Experts of a small language model.
Size: 16 layers, width 128, vocabulary 4655.
Experts: 128 experts in each of 8 layers, 128 squared ReLU neurons an expert, 2 picks a token.
Training: a variant of Adam for the experts, 354M tokens, 7512 steps.
Below are experts of layer 3 (counted from 0) of a mixture-of-experts language model. Rows are named router (the router's row for the expert), up (a neuron's input weights, with its number), down (a neuron's output weights, with its number) and show model dimensions 0-127. Each number is 128 + 24 x the weight over its row's rms, rounded and kept within 0 to 255. Numbers have three digits each.
After each expert's rows: a language model's description of what the expert responds to. This comes from a sample of Wikipedia text that the model never trained on.

# expert 24
router:145110157106152111153108089112169092104135124083202104137117140145157138117207127117130116140096142129163138082131141146121127098111176128123156161111106149178161154118109097152090138112133155127133137146128152106132147159107146120117146129149143110141108138127115130099179129078117117113124155134127151127206128131128137136139153121127149164112106141163138105137149117112157142139134
up0:139137140157162136142088098136124110127090114123149134127146146135059136119155143092148169132075194120063154141112124110111122086134141123129154165104151075153165115122143112124102126138122159113135114086124092134114121144125113162123124148128154142152083119095127124112167110093106129130102102161162138127156143163147136148115151091112168135116108094160141103147150144135144110142129
down0:109096127115118109127117068110098125171140122157131112159132167123140124132088133141117134123134169137111104087171104124180135174138113134134172119105098097131139127122126123129160117129093131156148118159098153135089098125083118131114164090109125144124117147109116101128102062171147135130159112110135147151162151129144089112115143146143126148090091144139178111086142119114107097140167
up1:112123115119155121120126131146165151155173109084152108171096115166157134146136174124131132138118174151093120098145076110105115138119095112132141100099110137136141139126119136129138136116121123146143169082094132144139118101099094197150060113120172137176137117114124101108141144111082151118115149120105099108145147159078130147124152142136121153120126161138112112122158166141128113097106
down1:111132150172133155105154182139119101122130132151094119139149072129109153143121137115099147106116136112119116130140127129122153148120172161122135132164116105122087133069111108061108173151118110108114090152094088140062130138136101097103144141133127112116128115068148144137142158159139163102146106123114134167103148109168128134160133146105122103109136110123104114128120179146106151147129
up2:128137157167153054145123141140091108091131139107124136168136147157128130100142113110123112176106112096129168098141116123118077116087133164120118184125104124142115095125133120156129129143098099087152114130136132109150159163157154141124102128112103146106154071126124147126133153116135145144134156110119112129133109144155128130124200137124153172167154094113149085095121158114151120104129
down2:116138147085115111099167184148139111153130159167149138130103164135152124123103111154137117172140117100137130091109116132112126116142153153133184104143065143152106113114126141183144120146143123141096133122126137170092123122137134143105114143137104128109119111134139144114135137082135146175104120079116157124135130156116167120150179100116138202146146139138140138088104134104112142173103
Description: Words opening a paragraph or sentence, chiefly The, In, During, After, plus section-heading === marks and blank-line breaks.

# expert 7
router:184116181159202137138102144111135115123134084074158102152123123131127096137146116131162166174099125134097121105108171149091116122131120113115149133083122155153182121124158138139112124151142136172168134098146120108176128131135130151129117132156157133126099147151121144117155152111106129152137109140145153111167124175167107158120120108135139152135089121172137130132152126118149114123104
up0:118134146078099070139129093109160118129134085147189120123112149106149110160127124122131116113098125136186121101132087163108150115130128142145126137124124130121205126111166089105115130134121119142111071110133117123142107106115144146164132177110125092110116079105169146155142134116131127156130162101193132134158135119114113142120129128109097113112149118169128123122136098113136159154155
down0:083096138109099137142119111106108123117141110150179131131143146111181088152061114136173116153130126155108143131127150119113138146185179133111117164176154117112151127111126112092099122154127114097156128124126118145070145087087152093141182116111159124135127123096143135125138106121122110117110145115140130112124144134139149090150164136105114091085127148097130100126146103110162108153113
up1:095123141093120122149082050113151133115137087156149135139140140127140117126194120106142112131091143135150142108175103103094164120085109156137151171123145124124137151131127111127136121115109131141174106124125164100107109118102080116149145152130120119148072120102146105118166124115105101112142137147169097136171120146140129091119137053120117134094110157136131122108155134136152117124150
down1:146138135089125120126131111150142138128142112100118077121131122106129150130133137095124195106175153133098141111098104087102112144075163134124114114100117177120120111141161119171100138093119165147105114149120169127102125100087101122104124146147135123162098135139070123109153126103174108100105141134133142159156088153104181111154131101107143104099136151142124101142142115098159139100117
up2:164137193096134127110131121103238153098125082090156108139149146140097142088161130070113105150132140116139121111145120156146148129115135109116112154126096093128155152094122135121117134125106132160100106116142167142101096135128107120138127130125148144119123133080155126116144131151151132128111112126111135120152121176088118140115129120120107149133146104168153123113153154157117135172168
down2:133129092130115147118124175143163064122088114131148137127106115116129130131172139128105125137190151149140144126157136144153138121130146104144119155159099131123132109125114122146095169133110105084096180133085145111143136103142138140144127106142108133145141143123161167090129135127114147134104164106133142160134050098095166187132159123137143133142146123149114134135152169150128109155183
Description: Opening word pieces of longer words, usually after an article or verb, such as per(mission), bel(ief), rel(uctantly), cont-, pre(miere).

# expert 9
router:106100122115163087164082092137149112130142103117151128123122110174135116105163139132158098114125134128145154140100105127089164080111127115103126144113144148154166123147155119116123136121117152110138116153114094098149126156133093142120140182116129130141098092135114133101148143075141126130124110132171162114188138136122127088143123127155155112122099150203150128159154084088139147140163
up0:130116145124159111139122101134121139070114133151160100110112153167120075130164098163119124118133119135105143137149134101123120120175096147094125146098127113136132148116115118145144142153065133144104078150095118111054147119127128112128135085107131112174118098136131121139172108093115082110187097152141136101162151137100148152136126113143080130108110141112146133122127139145130121157174
down0:132130135123093146097126135140117136099095147159136157144147118120134120112115166111095118094173083113089123115070134115142125139162148150159116140138121127163132110137103150127130167155122141164093090170123145136136099150106152100142114086121150164193094135150130141142167124150119145124146094132121086120067137119112144145143091127080085119125112137125114067133128103153108138105138
up1:136087137133164148158149099062193113139151110122160091152118083128147118119176125072159098160103141173155159111155134164128132131137104148107108128143093129129154130132143111153152102129132114182113161099125156145095100111151130129127100127130132102120120115139139096176131165155081105127124145154143137147162124126140147147108126068138103115149127121122124119123156137092130118131115
down1:113135130134160159111110119114131083139120095077127102134123122132112090145154122155137134118142042162112092104137157132142114137136121141116119117144147112114141151103155102108119138167155120121128107150131111100106110178162107113133107145112170138166096143137125144113126168113165097142158087164130116121140130151123138165160142084171113110096059132109163103131117151164100118119123
up2:145116171129159172159101128097160118113152116101148104125136134157146112106197135075128136148105153123153102110168146149098138137161119141160174137149094100152136143118105124144123095138139139135133119114128163127118135129099148130136132119107120125129104157105135162123204104125117108111143138149118163128175093149152122131087122062152145150110120152145141075101129131109153143146091
down2:123133111120091128139163121146139152129150094114135168113104112107137123140166077173117111133140105141104114126121170134122112096138071156174154169149072100157136132155149158125123120125139131103101137141164130179084152103100153144079125138143172099113118113123142142120114116171099138112149142134081124111179186095114116115137129149135104119157137101117123167129149118149120112122128
Description: Word-final pieces like -ly, -ically, -ently completing adverbs, plus single-letter fragments inside foreign or rare names (Crob-h-dearg, Hane-k-om).

# expert 14
router:125152148117142122203092058117115110118129133128141105143124115153150123098158112109145117125087132130141140157091125130100152086098136141104111118138105138144162140146113127125124127112132143111137164155134113122140110142125139153112142187137138124147120118119092122140202131096101141125129138151177139102184124150165148101121128096151165145124115140191134122138194134094150123148131
up0:121110202137174077095111122131144098107173109102181139113127136143126127111136124140160133115090137167147118130130146160135110103169121113130172142173154145113177157097158138083144115134093152122161141116112174127109136140135109136102176108138106113124104172142111130078118151164119118137107110134153128131151138126122126124122147138156119173147124146149144078106125159139110159136131
down0:125116178120120098150116129121152133122139104110142114072093146090129138135115133118162121071145130088139137130096108145094125157157156126113121152122124099111129133167100096158084156146154150073099130169122152123124153158136147179124104125132137073103129101126113151157125169057112138084124130128129100163119148113102150127131161116124109106113123103099124115094143113149160133159128
up1:166106169112151117118103114121145124108153118078135114139185154132154136104152175096134140166140149121157113116127139182093134127110111139111188130134137096165148097135193107145101164159109134145145128074081145132104119143138132112160119130133097118117130175143157110142170119130115130151125091118151089115141123140126102163103130149140132110074119121114137117138139147091112130163130
down1:150127129152098169123127154129131099105134122138116107124160130146156125094110206144103162149141141163125107119148098120143161125121134068089114100147149127151099114132119149122162106116177153134131132135124119187111120141139137098091128144133147110133164169128122134159169154154145148144151180132146124137106136102152123146140158118156100134154129146072165102148116078145139116147083
up2:112142152163122094156139159126148142148115062136150163166134123122158107165166134111146125136157142189147112073116134138112117059099185116122126150145146128135152115118132147110147078147097139133157135131106162105094112135135141103128186102119121148128125144131119151136144126124133104175121137096158128147166116118126101106115141093160080133139113117103110135134088159128126120160137
down2:136128107127126141078146166131145132131111094074143125129143109113109132112184154145144153145078085124148128127097158153105110087131106149153128129103140150097173151159112117094118138112102140120146143147132144102149128150140075154167135108108137116101108129136113112160149143098139073147126175123153182161145158176127124180113165138136139115097137177127119116119129155105128135136143
Description: Word pieces inside foreign names and words (Sainz, Madeleine, Akter) and hyphens or en dashes joining compounds and year ranges.

# expert 4
router:175083131144192180128088113094130115084135089103155124110129143144121078121157100103172144156124116121119130100129128142114149115125101117136156125128152153153182082117131143134124120115080168151151144091102102105146103129103148139152142164140131114138095146129112143109190115113107119129137116153134130103160120143172125115120118096155121154128100138157114116130168103106151119144091
up0:131141147101110093161154139152177126139109110051153139129127117125120140144179158106147115096085147120134122127125147127100114126136165147098109183118127096144133144132121094122110137121143123098164061124156127129127157166127118143110120140139112142135119115097118121120159162051119131098157111119172122125173142149131132114146138091105140132142184114175133134101154129121148151148136
down0:140127153133062093076121138136136136091091158122099142175154118151108126121136160153123144144105137116117149113111111124137130111116119154131131126166127066105151127128147123136098092117068131152106120115135154094111059164110133159117097101118162104106103118143162135148114143134123120143161166143135085119136139131134156185150151146135131100131146142102105099180101114140136094129134
up1:125144163128102088188134056113153112160128132112195126153132159145136158106160142118108152108070125149127155124129135125141123118141158109081126152141104107130156156100147111141081137114132117080138120117119125104108129172135142113139099148109114132149111109157113131123173154122113095109123126097148114122191148134120142141134146104130175089123166132170115129132146135104112140145164
down1:112159119107124123106096114138151147156177111098134141093128125095114147137131156125143138125143126091116172145096110128146084100134170136112082112149122145133123213160130109135116096152140156121089124125106120129127092120109141120116129129126128073147125150173098137105120153113107090141129150055130124128120144108130165088094102122120181090121132174133128123158122124166135139112130
up2:101168186136108095148104092102127111130141155081173078156116119176143110120140119113142110124052160157116145114093134108093123081118137134108109130144117088105166148104148117124133097135136119126102113124143162116120139152123109144133124142134141108166099123145109119124146116125119140117146120111195123147177118159103117126153118129084114120094123136176118159121132130112145163173131
down2:143105190111124147118150139104089135124144125135121107129134100131119110143164113199137139144151138109145142134137143118113146131114150099143107141124179152121132117126127152125140127163142127109124094159152140120143139130081139111135129126095183131195090134169100117137139085150113146135085146087139103120129140101109121152154131152165146069131116116149082100180145127119116119183160
Description: Opening pieces of longer words, often Latinate prefixes, after the or and, such as dis, rest, stud, met(res), vers(ions), inv(aded).

# expert 12
router:158099158120178151148117100109144131118130085118189125153109124151130126140212126094143144090123173167110131123114140148084115096095139137095124135116095122154144103135178120127130131122117128144128120129116145093145097145089116135131130148127087113129088111134120128141180098079133094135137098134159148128186111140146132117153143104122159156144138143160122139124163125116145088149109
up8:154160142093162149152127105140127130111113096102158096165174152105134093124127171084139115142116143127140155101152092086134121108132108102126118138128152103148122135053125097121140128119139157117107128130143179131183128123156146106118140141161188077119128112158150150127179103138126128158072132140136133114148118173131140115129093159167114141138114113161153112111126137129144129121159
down8:119138125150114160105099159149103144124147158089101188122154090160115115119106096143115172147137156096122127073134123136166157138159098131134121119122105138113139152105156157117119094110132133135105119117140097130151142086177147092129134115131116166056122163150123125106130148156149110128138119166115127122084101118142110161112107116110154153133165123107127087087104121181147137156116
up9:142149129117139131180101105137127068133096113118180131154137142109094129134142159110178173133059142138115126096155129124110163110153112144125127149143167127133158146121111131112121129109113136099140078113149150128113163125127123149168154131141147125162120135126100143107161115113094156110127114116186110093183113140123111145079130091114131122138100127181173105108121121094150123135113
down9:119128120082145140142102107104140127135113112145134109137157140132143139122140134102133109178115149164116110102109121097115177112154108141124155106114157103151168116156133144122133125137110098113149087110098087135127131110110142105131104093119140112142103122137092173130137111109143175147112085162191151109164141134086107088148097107157144095187094156110135163112135161135156155149171
up10:117117147109161110081124169160145111165176142118155067111070112113152099106100122131110057113143168160133092145143150122150091130092167135125108143108106119127132136139140157123081125092127099142127144133103178115181122123127116107144114111105102085138150125142136115139115150139121110135134108131145100143121127102094149119123129130179113118141132141136111134093165139112091168149147
down10:126113134114118102122148081116130131120084107124132116103129091157124096101097105115132117152123118165117106108121084189163139146122122139117119103106138149139101145165102147128137079127103121105178119179120130098126128145128094134141133092114146149139116138131122102166082114095129070140131159140066152108140115135095129095107170152119151150162149153099085152119159144102132120091107
Description: Line breaks ending list items, infobox fields and table rows, e.g. after "Edited by: name", after a year bullet, after "| 2:50 |".

# expert 56
router:123121155108145138186094099092120119136129125112188145167124116161098112130154132122151121119095165169116114126150131156094130129137133166124145147138142110162144121136176114108147146126116150144133143115105139074146104143133120145126111157144124111162062112143116146138187120112114159130161132150185138138181137137153137105138107082147130164115097123163134089132159157128158102128146
up1:122135133170142100125135140118133150120152130108158080105172115164113123093151116125128122173094181108095097091083103116122090139150133147163110154118162089122136128131157139121119097108113133133158087074159122134124093097157110125122099188129081152133114114147118165120121100113150120144171147105122142122120128156106142120151124136129153071130111171130105144149111088130139097114124
down1:087144139122124138135149111125135118121130113136100158135109144100109141130146125182102101128154129115140125161138122124195115144089104149126162126134132161119063109119130135167101113153102191127121114154131131118099107132111196141108167125153143161091138141120131121136109098132135118096163169163131128107111147086158135137134130093139148186121138148121169129144168137096154163114162
up2:152143092116133140120114121132135130135083144124166113089106134129161127094110182145149144148127119187093111122173075112119114149147107123163128116154147118150148141106156141121138090083130163115125135114141080121120130127131158081139093155117130134187128139151152098133169137115117113150121089116142125118118120140128095099109130151155117123162148113187113091072119154147093126092126
down2:134104123127131174106134167121125195096148124144142080128073156131161131146152105081134142137138123111109128162098075126130092102171122156090127117126129113131107150097125102111125136162128089122137118165163133127155140128125153157136132112101109079138143135124155132098144120121146095120112126097123077145103113121150091147183136133131118139151159140176110138117097161153112171113105
up3:126110143128125128077122131104121129132103112142074128123129111116120144128155111145111141068114171145153121125139155142098162140097131163099148145143135130119129142135158135126085148122088120131142121116106131126176151086135163151145069178153136121115149129094120173139122146133141138104171121179085125072163130096102125113134153164129112180128132122132130117132149160073095140103107
down3:053130138157115101150115105150115168141089109159161093120062115155132152159119138128051138150166133112155126109114104119171093144137157142140096115136132131132135095151154142131149136164134123154152096136131146102109097108127129110103103106096120121129149137138148123150150143126114096086089111129173130132143155148110128144157113124158124119116080131154120102149120102111167130140166
Description: The word the after prepositions like of, in, at, to, introducing named events, places and institutions.